From a checkpoint of a small mixture-of-experts model trained on Wikipedia: 32 experts in each of 13 layers.
Below are experts of layer 4 (counted from 0) of a mixture-of-experts language model. Rows are named router (the router's row for the expert), gate (a neuron's input weights, with its number), up (a neuron's input weights, with its number) and show model dimensions 112-223. Each number is 128 + 24 x the weight over its row's rms, rounded and kept within 0 to 255. Numbers have three digits each.
After each expert's rows: "mostly gets" lists some tokens that are sent to it at least half of the time. This comes from a sample of Wikipedia text that the model never trained on.

# expert 15
router:146121115173151132122127145113185114125126098134125142151132091113171122077154108149118137193132151111133167102105158148129156136175154136082111106138100103089127117157206116109110148160103101142145099124107129131165142140137152162159119132064088125083171103163124122139116162119068114116116103150112086099157147155123106188121147132159
gate0:135128163114105174132086139138125114131168147175130107131172145056140145156132118113072188145122117129109097098112156127132132138128134160133082157114120126111130082139126131144141143177129124132087121148126121115142099139129138118123127200128152144121134129116110145111117099109186102153114126167113143108178151157138121143083101122137
up0:105093157139118120101118122128124127118134109105101136132120123157118065123134146145122141153146134094173117155120153130121119187126115153147058125137153107139109128142151087150150163118128130151132082165134135162116081081126140140092133148122116114111144120125140139123136131141127147095152145131108129130119158128094126136163136153093
mostly gets: " that", "\"", " it", " which", " by", " this"

# expert 31
router:150143100144126153124110129147190138139123119148105116163103111139096158118109117183190109117154159140144096121102155170112134116143145138107112122132104107160121152136122139088147101119104153103058146136151138127161142144123167138166097126103104148104114096163156143121103126121109044129133110101124111125143141163150126163128189124157
gate0:117105129096143147149124137084119132147112117164083082106162101088120102172100153142129090123139119136123079101090162174135145113097091104128159135159156126181109129134133117148116116147126099138135168106153150133146121150100118127076120127129105127146143124133170126153130135118103070138118131147133161155153130108122128129121153108156
up0:169125126131123145163132114097098135140118133087101155131162144070135087123112142156134119091158173106107131151068158143129126089141094085118150124120144124140078097105126159098116079144112148113129154111153170133151139141095107139092110101094145112142148075134160144144118125141107092204107143097169167112117119135152144148103157116113
mostly gets: " Coordinates", " Clade", " Born", "hylum", " Species", "Population"

# expert 29
router:137094119175132141132144126087161154124111085152137118162101069081143139118132110160119125183149144087151148104108142138132156144140125159091108096152117107139133122171147132071107133128139096161134145098117117181132146149115100159103099127076115160113127086156123130136104165128075133112079087128140121144140162153096094167161152132180
gate0:134138171192120129102162116111158115124144084151121146110127135133153144145109106139162152138114093107101117186109152165130191132147142138113134162149124128117153114110136155118156099110125132119114168103145112110128123109152101113159140139108120176129167110117154126152119082140117146147121139098075096070106137130161146143127137111162
up0:101126103163137158125094113127139101168149126131093122126128126170102151143112109141124138128146175117109117140149117112174140138105114156108084130123148152127102148117100133115172168110154132138118167134154138119115112124093146108116130138164121123147130112085136120124145122123104106095124165102092114118150124147160098105151120094098
mostly gets: " human", " du", " des", " woman", "hr", " work"

# expert 27
router:135103145120140132159158133099150142123145115142130145154083067123144146118129132167124104168156162094127144116124151164120150122160122138102127105115120100136157123146163087097104130124134145152138102131151118148142115119118107185103078141087157128118135082185175132138108174125112131118116131141162116118151122140108088178154129130131
gate0:139099143177108134110158131135134088086093127179131150150136100133112119106108143122112110151133121137122101084130145146108152149137120092115098127124112150094194165132130095118086120143164130118132137149131146125175122111128147090112119094050152134121146131164155183111127083121129130103122140124101144143103136124129125136156128136153
up0:186106135134105135112151143117141178116117113137153153123126113136171122079135117105141140110115122112100119128155154092118112101094146110090158170133114128139137093136173111121113175118115132131179127123149113160129090139114115114113113124110146098135105121142138158084125089124170157089140152134119122148145179140110131092118134151134
mostly gets: "=", "|", "|---|", " wrote", "See", "    "

# expert 2
router:142115163133141147138149141119167120093111085134126150146109102130103140099156077103128142142153128117172155101171138155129129146175123147107112154122110117138128116149127103136103142140117119134144104120126123167162103142138116131099114126110145142113129087139154125111130146109112109143112134123123131098157132144107134183113133118153
gate0:128119102117128148153131129131148147075136108113171137136133144142169148129127101110081138138137131124142109104119133111131108091138124148113135121146123104101147117135122097134137130118111129062101064118133131152136143084103129126086077116134115138168123112120126129141125150137147132114123182110136124088150108158143123160133125164110
up0:139101120156135115110154119146138110165111142152088129102121158122141084147091124107117120144085158102113141131118110120125170128108147125140158107141131132155123186160125141115105148106134119130123118160158095135144154142152133109094120149101127127133108159136201130143112102147145155151138105108158093158137135126120098113104144189121
mostly gets: " to", " into", " from", " between", " could", " through"

# expert 20
router:129103127135153118139129108173167112140127151173114124128115118139100140154126126115113131133151092113136106100142132160138154167158105149104085113115093080130131148164134146099073147172136072151053122095148131148152109158136170130138086116095162134105142091173118183142113158125109114114115118157143139128155146129136115164118148111185
gate0:162069167154134121141088129130136141148155110141123105148128129119128144139125076127132135131121095162162087099091181097166135147129148119137097108139114134142139124169190145098132129180117130156096136161124115127119182176134135160192076163152116141135137124120114131143157132122124106135115158150085115144196194121145106141126127129162
up0:122123109126092156136124122144130070155125139179113108139157169091104117143129126128120082119123125123117091136107140102157119148121121102092125135122137160134154150159132117150106104192110124105082167157117098103114142151131104110149127118118161137125091136086152152104128102164148131150146167153087161081154157103153142153083144114157
mostly gets: " military", " Supreme", " killed", " died", " dead", " rescued"

# expert 0
router:150063171174144136141132101099140135126160102129133118149107078103144175121141064143139120126130147108119133113116112137149135132176146190082080094141121101151137121174141140077103159141147129139106134134116117168115149122121153166095094096116142158113143115145136104155116171154091100139109119148135122172142133122083085167139101102170
gate0:123178141144100143123139089133113120121125081148138112104110106130141109112132148114123136096127117124149159127128136135101107131205138095159125166136100133145134113152123042074129143115143136198090112159103119148115171139089161160147144182148138135114170141118158148121133146114138125123137111134144109130152111085118135146142115117139
up0:138127112076138112157130143116108114139125117089121145158089136140148075146118108135101076137120131115144158085109155119119137133129146091150139102153123106101117100129136125141163109084087142116143118109126138069128141132139124142167107103072115157131105110144123118152184139122108135156137119122139120118117094130126158125130138135134
mostly gets: ":", "):", " ", " de", "’", " Synonyms"

# expert 21
router:128091135146127144115149133098142113104127102135108134137092079145153166102123118105108145157121167150133114108094124149148117164157149152103137129150113138109166109145178132098100143119142071167112125084110135162141144124094120182131118108114126125106124106189121139137101163118094098103085146124104133141153164151135096150133158122160
gate0:107116115114126138134118157143124150106123105145111139094136076157168154084143135130103150068135138128162159151134116149122138142134103117094133144170116090114120150121194068146160169116116084142146107120112138142141112131154148165131126125109166095115152119139128128140084119110165113092143121079129129112145149114110081160101141155140
up0:158142141091119141128132159121112163127140157136098117157119104150106165153141126170128131076151102132151149163118123123149135129145120152098138076161110134140118161117169143136121142130133124141104107113127152103126120184146135072147106124135124115140129156135074176147108119123151105150098139092118088146143134126138112091121085184118
mostly gets: ".", ").", ".\"", "\".", "!", "–19"

# expert 1
router:148088119162132163141148159096140142125135076161120131179114066105144143119119122155117115161146149098141143125117141148095172150143116167091137083139095103124130116162153143052138117117142108134119142116113121156126162159108133175120099123091136175115114101150141112122094163131082128128083110145135107144166153141079108162149149102175
gate0:177117131153177183156131131142155151097172126143148173142124130117143136111093107161111149097145131139120119157122119179068179111111111136150094118125151087132154114134128168095106126123149116090139141125082160090124108120123130088120085101131176107112140113157074155144140164081128113135092151138099107134151165125108104139117102101118
up0:083114142124139094125103142131143145099147144121128164101181172115136101175116106119124122120111129156102158090140123121137125177067110170120133134122115132103107094145127127104081147155144129099168114164092142122139113130142114096160129105138130163192150140117092118125173138099184154121148164167118149145158139097120134140109141120118
mostly gets: " Ref", " help", " many", " further", " Ottoman", "6)"

# expert 19
router:109098143151139155168155119129206139112120096154123066155098100146119115101093093160156111164129131093187153129151134108107132128165158150130124086151157094131129090127171147098101132143121130130160139131111158154168171128099128159127119109103115165111128111135121146110123161137090126091118118156155142105139137136129111159121163115191
gate0:141106117157120122144137156147174143110130118133158129128118086151092174136124117130102156130218140126139105079116120147127132133149107128110121133110132133118149126169145093122126164146099129114134132134136134092139118145136167167139140132111140144117159131162142200135108173107146127070114159146129138137102129148148172157089159140155
up0:125140135150142138171161140128128149109142113163136115102145139125120121123103107130122147113142115126145121121156096151146159121130124103101110097096150087156096099161127094148157151100137162076123109127118142073157112116102126128134110117099135135113124139122163157145113105091166147105161133140153157114154121117140117116073173134141
mostly gets: " the", " of", "The", " The", " this", " these"

# expert 30
router:184117149159145171147141129108161136138107099142145133157055099131111111119127074160156135124147120135121126142134150122099149119153141166105127125159082096162150125164143128082108131156128105126086129123105167126146132116105126134142092117111094158104127104164129112152125166150102106107079140128112109118131106145108112135141143105136
gate0:170176157120117144087117127123176145181144125121101145132096118130088123054174118173127140124140104151104111158162122106113149098146174116129152072109151159098122104138100081144177144131086147144113113066118128103126147124111139127169136137126126117122141103128122153126140157122163125104148109132132123148110110131125136109149140131116
up0:094121115165143105151089089140110134113150100129080135178162137124163109140120159125144129129119137072120143167131136121109127138130136126124103138180138129139110125069109144126141140145177143111155143148122125176111063147148104096062125125119141166146142120099153143166132112158106174141158132120084123093126146171114139188135132090136
mostly gets: " Nominated", "loan", " Turnout", " Discus", " Loss", " details"

# expert 28
router:134091122145139153134144143089138129127136084145124116150088090093152155114131103151122120164148161097130150114125132143137143157148119159101134086157092097152139124164147138067113107109117115161143130116113112156147129158113128164127100127081112170120114097161150120129119144130062124130103098133148125154140165134109098139145138125179
gate0:103135125135128130101141138193123145096146131103105159111134150160151154108079135106145140115141096112114131130130139150125114113140193125149116188122140151113166111140175106142124137115127141090122099144147157081107075165119148087098108124100114142129173161109099136137140130120108132131119153162150089119112119138132131171110130140117
up0:178156118144107177116083117121162116148104119138113121127082138159133122125152175145091108128144133143105139099147139152132086119091081108122165084121115086095095129143111117125119111150117092113133042099114140135107112116137140153163142140075146125099112096112098174115155131167090146123118111160138132125154178140112126138099148159137
mostly gets: " day", " season", " %", " time", " episode", " Episode"

# expert 6
router:132101119145157144138162128185186111124105109159136135136113087144145170126148118079082103160141122137139125087135121156137141152137083142109092136138066106131135124147140103078098112150138113166127129135154079138152118138167186161071103132100165150116147111166154125110114180150097113092110169122108128153143136146154126162134133130170
gate0:152103171143147084146140116095072158152181141068141111120124139124097124130130105178106191129132141102112186141145173123116082097156087102121084122134131101087177109147081120143139145171163144111140103134124163103167068125129113143129163119125130135133148138091129109113144110126113115164121118112128098088142114090125131174103165114143
up0:126117135133108130139147148179110131125145118153175153145120123141148162151174096121100155146126109123179138151159127148107136116186100110143151121126126167132148118135133109137184155124127110154147133160159122130146103132109143133126152149135121119127110126110167134120133165134134103169132116085130109099155082151121122110175163172144
mostly gets: " school", " students", " education", " Army", " Education", " party"

# expert 25
router:112117127144121136125125129112159123107143119140136119139112125098133145090127162162108123128142152104118135118122134144120143153137113160086112105150129109129112139181174148083122106155126136148149154125132089146113111149124171165141123106107146159121166125139108108167149172132075075107072109132142104111142137159120121137146163146174
gate0:108096135104127097106139115109156128150119163130099124114164159149110110132115130085053086126099125141141119139161152146104112180126110122152077149102144125128134140125128105136108153103180099100167127129145109134151145175119135123110178144171155102137121124114133169077102137119133156085123137138133159121109154088155089133136094150156
up0:159137136130145127146109121136109157113132102149167112104107118133133119132128111129171126146116142166128092142116090107147135100098149113128127109163106124124128151122123136130180161159123117133072126124105184113122151096158091129087132137070108138112154109109147144134134141152155124149172114134112126154131096156121142114141132112090
mostly gets: " John", " Robert", " David", " Mark", " Paul", " George"

# expert 16
router:144097121132149169136144119091142138114124078153143128161093084103155141111138139140109123180157160083140158094110123158125165133162125153091134087163099093126115120167151145074114119153127109145119143103121111152128138142118127157124091136081117195105149115152138132120117158144068138146072099135137099122137156154113115138139160109172
gate0:128120136152119142144142139150142102107143112137147146129134103142123111072087141117125131096094083165179124141106109128145104166119102144050110142112121110135100105140110119096137162171133086138092152143120114115126120166158150075108127102078116157123116127144135150106115138148132138158144122140139144090120115136125148139134160125127
up0:126182126158098178095063120108101138110119123144109102102144109119102096105109111153103132094115156098119139141120094151102089058166130126090148126135130073085153132168119178122157129134116110095136141146171130122137163125169152156133133117124109156112134129142101111144074124148107130103124185136114151140112134136138137176114125112117
mostly gets: " Republican", " Liberal", " Canada", " Ireland", " Pennsylvania", " football"

# expert 18
router:138081147191156157112126130122166121135145054137138119177099067107105150135165086127148111173144148177136146124143112151143124134135145159102132120124127119134129109150140145097134152153141115150078129134102124162110127121114132180129125127117116165100121100164146116164128178117090107072098096100119121103132153147110119162149175118162
gate0:145097165146140133146135124110128166140158114183095103177104128142142131101141119113088135181143138180153156107131106117128089097129131113113122146122150138079164109097165119128097123138144113113097114132139145111121150109131105159089100118117115106087170140158142129139117140130147114104105160122145134146132159173162141152131098092111
up0:146158106146131137097141131145126132124131128122112112125086082126128142101119128125074149149139185107133178125085161131083142161128119174193119119097110107140124088123169133136116147167102149099170141096118111168132143147150122112116141113128156142123137115132130135132122132131109174169123135137113123098152158129119151134118127170130
mostly gets: " \"", "^{", "{", " †", " “", " (\""

# expert 12
router:132109120140168157147141114154166135123129112089109111152110134101096133120122107138123116178121147143125109097152126167127107112098119148111084121143122075142135131146168124094105127141148114170098151073140127129145131109147148141108105117116150214095173068157121158128142131107075125131079109170119095114135137127109106132121118128178
gate0:152160072150109129143128125141108165149131170131118113084163088103194160144122120121165097151122147112133113114140153152101137105126100078123119101153103109120137165104192137115152092119145095170127118116151123120156163127133126131121077099121156112134141086115160137106116106111143125116108089148118132124093136103106106091055176130144
up0:104139117180084107124120165135110157092118129155116139146147129121133128118123134143149139106120132116117143126157122096125168123149087111189100094114119121132148113143104137128094121111132114105158085132119120121126115128108119158125136121096116074155108145139119139142092123112145126126126158122132114144141151094125118134162127147118
mostly gets: " AM", " Turbo", " renamed", "Success", "CS", "FM"

# expert 8
router:184120128153139169118115127091169146119138087177143125118102115121164160109152108133125121141159176100147145105097103160108127143164080146096140102165122064128134096171153128105136144132091110139098155134134128146141119140084106149149091129100127175082130093157146141071125146147102133096102104166126119146132123136107121110116143136156
gate0:154104133130111137129105097112126111136109136176142117125096101138133178135118138150139145091177125135146124124130109067116132135084130143122121123115100144193144132117141115100136143112147136137136104088120102132128133153113103146136147158136142120108170118098081160154118137134109119128159138147114144155120135107121151108095107173121
up0:099108124186173078151151099134136168188153093099115136139083142147141148098097108144123131133101123107122125161160110156101107136164137152086112128141149184183147142135142119126124118107116118129150146145131119143139141097121105123102114124138119107168143119141166112127156115134109105088100138095143094125122119137123144110185104086151
mostly gets: " |", "---|---|---|---|", " 0;", " club", " loan", " 0–0"

# expert 24
router:156096132175149139132132159103136146108132062139138103156112077080166146116126121152109130175168158088133132120117123143114165159168119157089126097154095103150119135166170137073119137135131105168134130104106127167131118171088129167110112125095120176105123098147154129133098169141084129121097114148131119144127154130096100152142152111152
gate0:168159139114124097154081088091109098135133094137134126110133088150132134139098123111111094101105103141146138119122142125146126116156124113097119137089111101118134116143117109134144077105122138141075122166090126108146139119072133119166113114096113166095087130098112129137130108149109088136143130121120135129113140143120132101160151137124
up0:106083126113142095165156069114107108106149134152144135152112118179137125112159113132075103143151148148126111109114132095145140127181098106106120151152127154112108167119111125075166123126182135144120087097141109133106109124123119143111162126129147098163130127110132106171128159098087111106155126112146134126102172146085116172128148113148
mostly gets: " as", " like", " editor", " academic", " Senate", "96"

# expert 23
router:157150109108158166130114146135154117139126061111155154135100094110137137104108112147125112147147147113141124107162115150093131148159134171108127088148085114140116123195134092108122134152129105130088124117106101140131155134106165160147098128077115157102112107165116126157140171119070118127073103121141087107142133142119120181162122116168
gate0:185125118136103088129101121129151137112117143143083130188150132172122130096148164155115145086139157105127152103123139133097155110134140134072134155155111107137148140129125082127131143132171133109141072138150129136147063104081088129140140146111100111137154153128125127144130141153136101091112152133179139147134110105128126128129129085150
up0:096108147092125118140140126146148125145128123112121087127135133087144129146146099094141118116095112146135171121102095129163158106168160155121098103156137097143110112149185128117112145132101131135123146170148100141137155135152131136117138135160122114168095144160138167123141118168114109112148091142140114095138125137084122129126108135125
mostly gets: " Championships", " Festival", " medalist", " Tour", " Moscow", "ș"

# expert 14
router:151079137169139145128157127118142138126112072141121117168119115072149129100120107170125113150162127105133143130142111142144139155151137154092117119155096081157145124152175131075108119106140119123115119071122116133122129159110133162118103136070124153097103094182105120156136170120099124095088113149134117116190149144085111160155122121129
gate0:105119124126127138089132170168124151103165107138149100157119142124109103096100150141120141131159098138137117122123113115137132119148138103074069121134141137111111124140096083073153143106145100108123128105129119146128118120133137146126134111110149113151130118152087167128172122091066129103137114131096106110141118122130136128107143148133
up0:114161109114163163068109137177123114150148109122128122131168107120109125071108163082107144120153085149117152137127094168119146116107134114121165142133119125157108128118128134103114167128139129125120080139173139136119125137118132101085150078077141127149151120102110143134140123100120161137104101121082145144103114140112105156116091132133
mostly gets: " Succeed", " Up", " America", "ा", "champ", " Notes"

# expert 5
router:127113127138153125091165109130169143131144123148119109136117115096123133124158100166146176148164137103116140076132133174121164143113120148107111128143059099144138108187133139061117135139124123128103182086114130109153108101113160171158093126089111188095131091144127123182106200146080116139084114140117081116176154151110109162153153134163
gate0:142143144115072132133145117156127147109079111112160092139127140085170124136114094107109141174133105116151134162139120165129116127162167138197153161113109137152146159118132139113115100152143079141092122145149105118128132148121182126107147165147136124114166121142158102145130075100088119114141128107132122151147101141118082132138112149135
up0:116131168149168127126102140150127183093108100134126088126157138133135144075132082115126152107104177123112141131125159088118139136146146124119123132138127149165095122108144094128115136135108070143124149170174118102108158130117130120150103092129148153133153150134107130147122092081143148172144134163134089155072068135185110074135131105150
mostly gets: " and", " was", " is", " be", " or", " are"

# expert 26
router:113106140162116143119155116149170149123118112127148114117095077116181160103109138119140129176119128127135118094151113157112107173114114148129111125117101105176141150142151115138153155108124122200133134094121153151167126173135182181108109129124111139079127101159129128113103149149090100120093119137137126130160133125109125180160113117162
gate0:121139161102138103158166109165179066124119116127157183124100142173120100108139165110129112155125112192142145107106119123129133153137102114153153152099164092111127154115093146131128113115165138149115082161138094123122136097155126104080104125119125177107166143128112142152117135100142110122082103106166123082138178141167132153148106109154
up0:117148135118122160127118138154133173114137123118100096123123169167079126171162114135112120124142124137143131107175129109149149122145114150137081109115152160098147094136126107127137147094161126092159126094164158129128204139134121116146131115118099126116142142136162137114153151146161142136160124148161065161110088124123140142117162114147
mostly gets: "ity", "ated", "ive", "able", "ment", "tion"

# expert 13
router:156126106144110152117117136185175149121119119117121110120124134144131141116120068161107112132158129151157135107180127171124119172167166139133121107122088088109128115169121105136107153124085109118068135121094120092128133167138203130142108129109113165112174100174130153163115167127107081105076141131140080103146152144094088151102113152127
gate0:117139091090151124140113142111130122109144114096126152135135151099130147153137079127083144158144115136163115130163167132125106162103124135131118082104114117126136171094089134159139087118143132122110102153097094139173091170131166139146153133132094131145165105144065121150146150148096122135116121105146144167153150151133111125140119127169
up0:140099167123086138144128142129123144092114110146111119145094119088129157104134136116173125075100145073129152123128116143110120107166184155134139145194151148119127095139129117120161182140125136138145124103157130146098173126129090105116106129186157114094123136097180139098120119128150170103132134119117108089129080082102149134159123144076
mostly gets: " DF", " GER", " league", " .4", " Rovers", " 1–0"

# expert 22
router:129120143126149122159117105171158107168155085126130116137103110127122144132113160129120133160152121152141092102134117160124140104148123129103157117132138118104134098148163140102134109129116118162121118125137097152106119127132164125145093094072126146117127081146139118162152152117066059123101120115109125144140140150132131140116135130155
gate0:113092130095186071132144101166127135159109116133132165127118154138118148162129103105120161162132105129184132138098120119110093114169097148146160165161129134107142150108177107125124079159118123119120026115149101195124117128153097122140140133127141127109109122119163134151115156137101111145170189161155166132136115094129127131145110110128
up0:140104163153112107114157134101096148168148126142115124134121105149099112148156140151091113128133142170139132135126103147132109125116099095152144069167122121102107139104128126081074121142138129078096129121121129159106080163174128152089121111108178156124126123120106096133095121098150094078164193189084115157118122135158124090154117171100
mostly gets: " Robert", " Jean", "atus", " von", " William", " Vo"

# expert 11
router:166082144161138124130150154122148122115130074121157155114113064110107145120127096133123141168147153116136141073155100194114153115140156138113097132160086103127159121168119133105150135118141103165174169140121122143137102156140177148140119140127136161075123093131134137131103129103083114089070132115117116163124189136109102177107114140134
gate0:171113124132137095154126100148103135081105156115120140155136141127136145151137128172160112152152093166121129054147134116067108148126120124129126131129055116146138177134149135147144105146137159150138134125104157111157138135158135201131079115101133167131115135121113100110100122166119104127123115108145151145179147139156128101124132120139
up0:114144189103140115158129149148149103112085134131132146109106154153130145118113124092118081141152115106110110069137152207123101148128106153183129112123104111158105125126104151127141140125080131168138121147172141082150127174131151121123114130136136159089102133128133101120091121132124154099087114117127159125087107125121115135129122104121
mostly gets: "s", "o", "a", "es", "os", "ia"

# expert 17
router:169080140152131131132143136149116138147114097155124105127083068148175147110160115099108126133158118103133134081066126129115147141131134143126140137122036102119120116168144086084117119142127094161109128130169118137149113138142193148123110102113130174122096098136144133176110177157087118148085148126113095120129146134102097147148125134155
gate0:160144095170150135135138104141138134136159164152136117150092151139104150150112136137158134101158121148110142150136138146139158119139134125149069133078136169205119152136095167132141114143117162110129129127122145163110138155121143147110143113126145065093119136116133104143146112108135104146088133148156141148146158118112196119114124109162
up0:123150093141111134154146118124136122131109106105124177109104126121134137120119133105081141118086163127122159086124127136159095120123117134158132111158142118105106107148134106132153173072123108163136123114126124127132130137174156155142135082126134150150114090125113107138115103139142145132108131162128145107127149146138131139127174132132
mostly gets: ",", "),", "\",", " 2018", " 2005", " 2013"

# expert 3
router:153094124158145166123132122103139141126131076141138110167102077102131151106150092152127119169140161089139153103097131128123174151152092122093128082161093073130129129180159144078126119124140102165132138103115090148130137149119137152141084119092111162112138092152142114135119154133082119109088099143127103149153154151099113139139128122173
gate0:125114125159144095100147103117127135133151140136051151133097101110133152115115068165119103159112134123137132136138136203090094126119157143134119131090108159128124087162132134128114136121124140098147147118129117119120088142098120094133114142111133140090137099110164151156145134127136100162129110137101150103157146125103082166100130119109
up0:141105106157154118119167168118129124118105117180150120122119144142130147152112172122147137140159150134149115185116109122104187151106097119109117118152127118146117168122129163122140157155144146147112161130125116100138165126080111152144106118074111119103108104110186157110129125150145133170118088130103097162140124126145173142129140134191
mostly gets: " California", " $1", "а", " States", " School", " beginning"

# expert 10
router:143126124140125163137154147117177143096136109142151122137111089095127114105125094160112125155154149162141163109171128140095169165119141113087113090120064084133116118144137106086130099156138133150099129116079125127125151114098082168109096119081107128085128109159119134173107159160061134155075149129119086110150143130143138167128135105153
gate0:124139087142122113123109123152145150109117137130138102142125111193162145120117144109129139158161147127113126091115115138149124157135116146123117131143133169134150132116134139161141118079118152120149153142148119139137087101162130123107118121104159114141133119177188137126122174124128116099107141112161134115117145099144110139151135130116
up0:142140147113104186096121134159129065128142139159106148150142168094125118139109115132128123145033119121114111127125098136110170107141129127120118116100155114072136141168139163092100100128122105148135137136133127122117123123146136133135144127135130111103135147077042198111127058116136139146143150165113136144099095127106146125121098153143
mostly gets: "\n", " Prince", " Ri", " Rank", "Note", " Met"

# expert 9
router:116104126171154136126141129164183129136151066140144110174132125103139125118165149095135124165152122157163099125152152158128136134144169149133142164117102119131143144151117124111149119129137103108074148112137130156149135137109180108103099129137113120098123075142146141120141142136120090085115113108118122118142125145116089167118134107171
gate0:162141119147117120129102147153082108114173084144173119127157138126166124144142112171121189121175111122164145074119099119090134088151083111130184124159103125114159111095125134105118120135138106114073104147101131145120106173133192147131112079130135124154126145144184151147143169099130085140129154159108100141090108116101117136103106164104
up0:179137115105145099151133122161113113141146097113119159119151159116144129106126105121150130108153122124102140159112136130115124086170161113097191140128146119137130110075089115160140136133145131114089080126105113145131092101138141132114133086101112129157095144149144170123115162139118101104134154159144146122144129135114153156114142133105
mostly gets: " stone", " brick", " roof", " mm", " Animal", "saur"

# expert 7
router:136132116148142151139103154202175164087102125107129144120096107161120143100079140113138118154137134165140124093181105207130122131118130151101154127133115104125142139152187152141117103144099085146100133108151132160141121109142202156141125113121111115107152079174131123159134146122105063119093165129136101125156138152153130115118131115143
gate0:119168138086166095129141099137190118136118152111091138109137103113124161109145109095160127185123125090154121106095150146115093150143129156139124150114099150167103154104127116103157122130121174168144128130122118129133158141150128137150128143152090122144123120116116135090088127081102135110160132113154106070113155129125146129114117084123
up0:103126141170128153093100099137152107145132148115097155171106122165128118114111147127163134129113140131122116095140167121118109104116157112124107153063134134136160103139184114137149130129145132148150081155135112172101163132119117086137119125145141113117092116133151114147125136128137121147112092104149152134113128136114144132126132153114
mostly gets: " Hell", " Bailey", " Voice", " NXT", " Comedy", " Mad"

# expert 4
router:143092144158136158131141124084133135109123058150129135167105081103152153114126112152122128163161151075126141107109103156113163149147115148099115091156095101138127115166153139075101127116127105147140119101116112151122138148110114169130081117087099186105118109150139104132110170131078123135088107148145109147131141135100091159155151133165
gate0:160133115129140116125140093127114157080136149176076096121155144113164133125112148104098120125171116134147093138106146140151155134137142159168091121129132078132108135154122123163148131130113153149119116134119112060160129144122136139136130088082127155137131139153099119103156167147100121163127084144167138154123139133134108158138153128136
up0:155118129127114119109120173123119108133122125158123131094150127147128089130155157089170137125185097132134147122135115157113149154123155120115161082133141104142106073117076138118138106171119112119115120158096156129098137156112116100132122136123106189141124101121163143119155157128171120126154193144116129131159150143120146152119131100150
mostly gets: " used", " use", " uses", "TC", " failure", " character"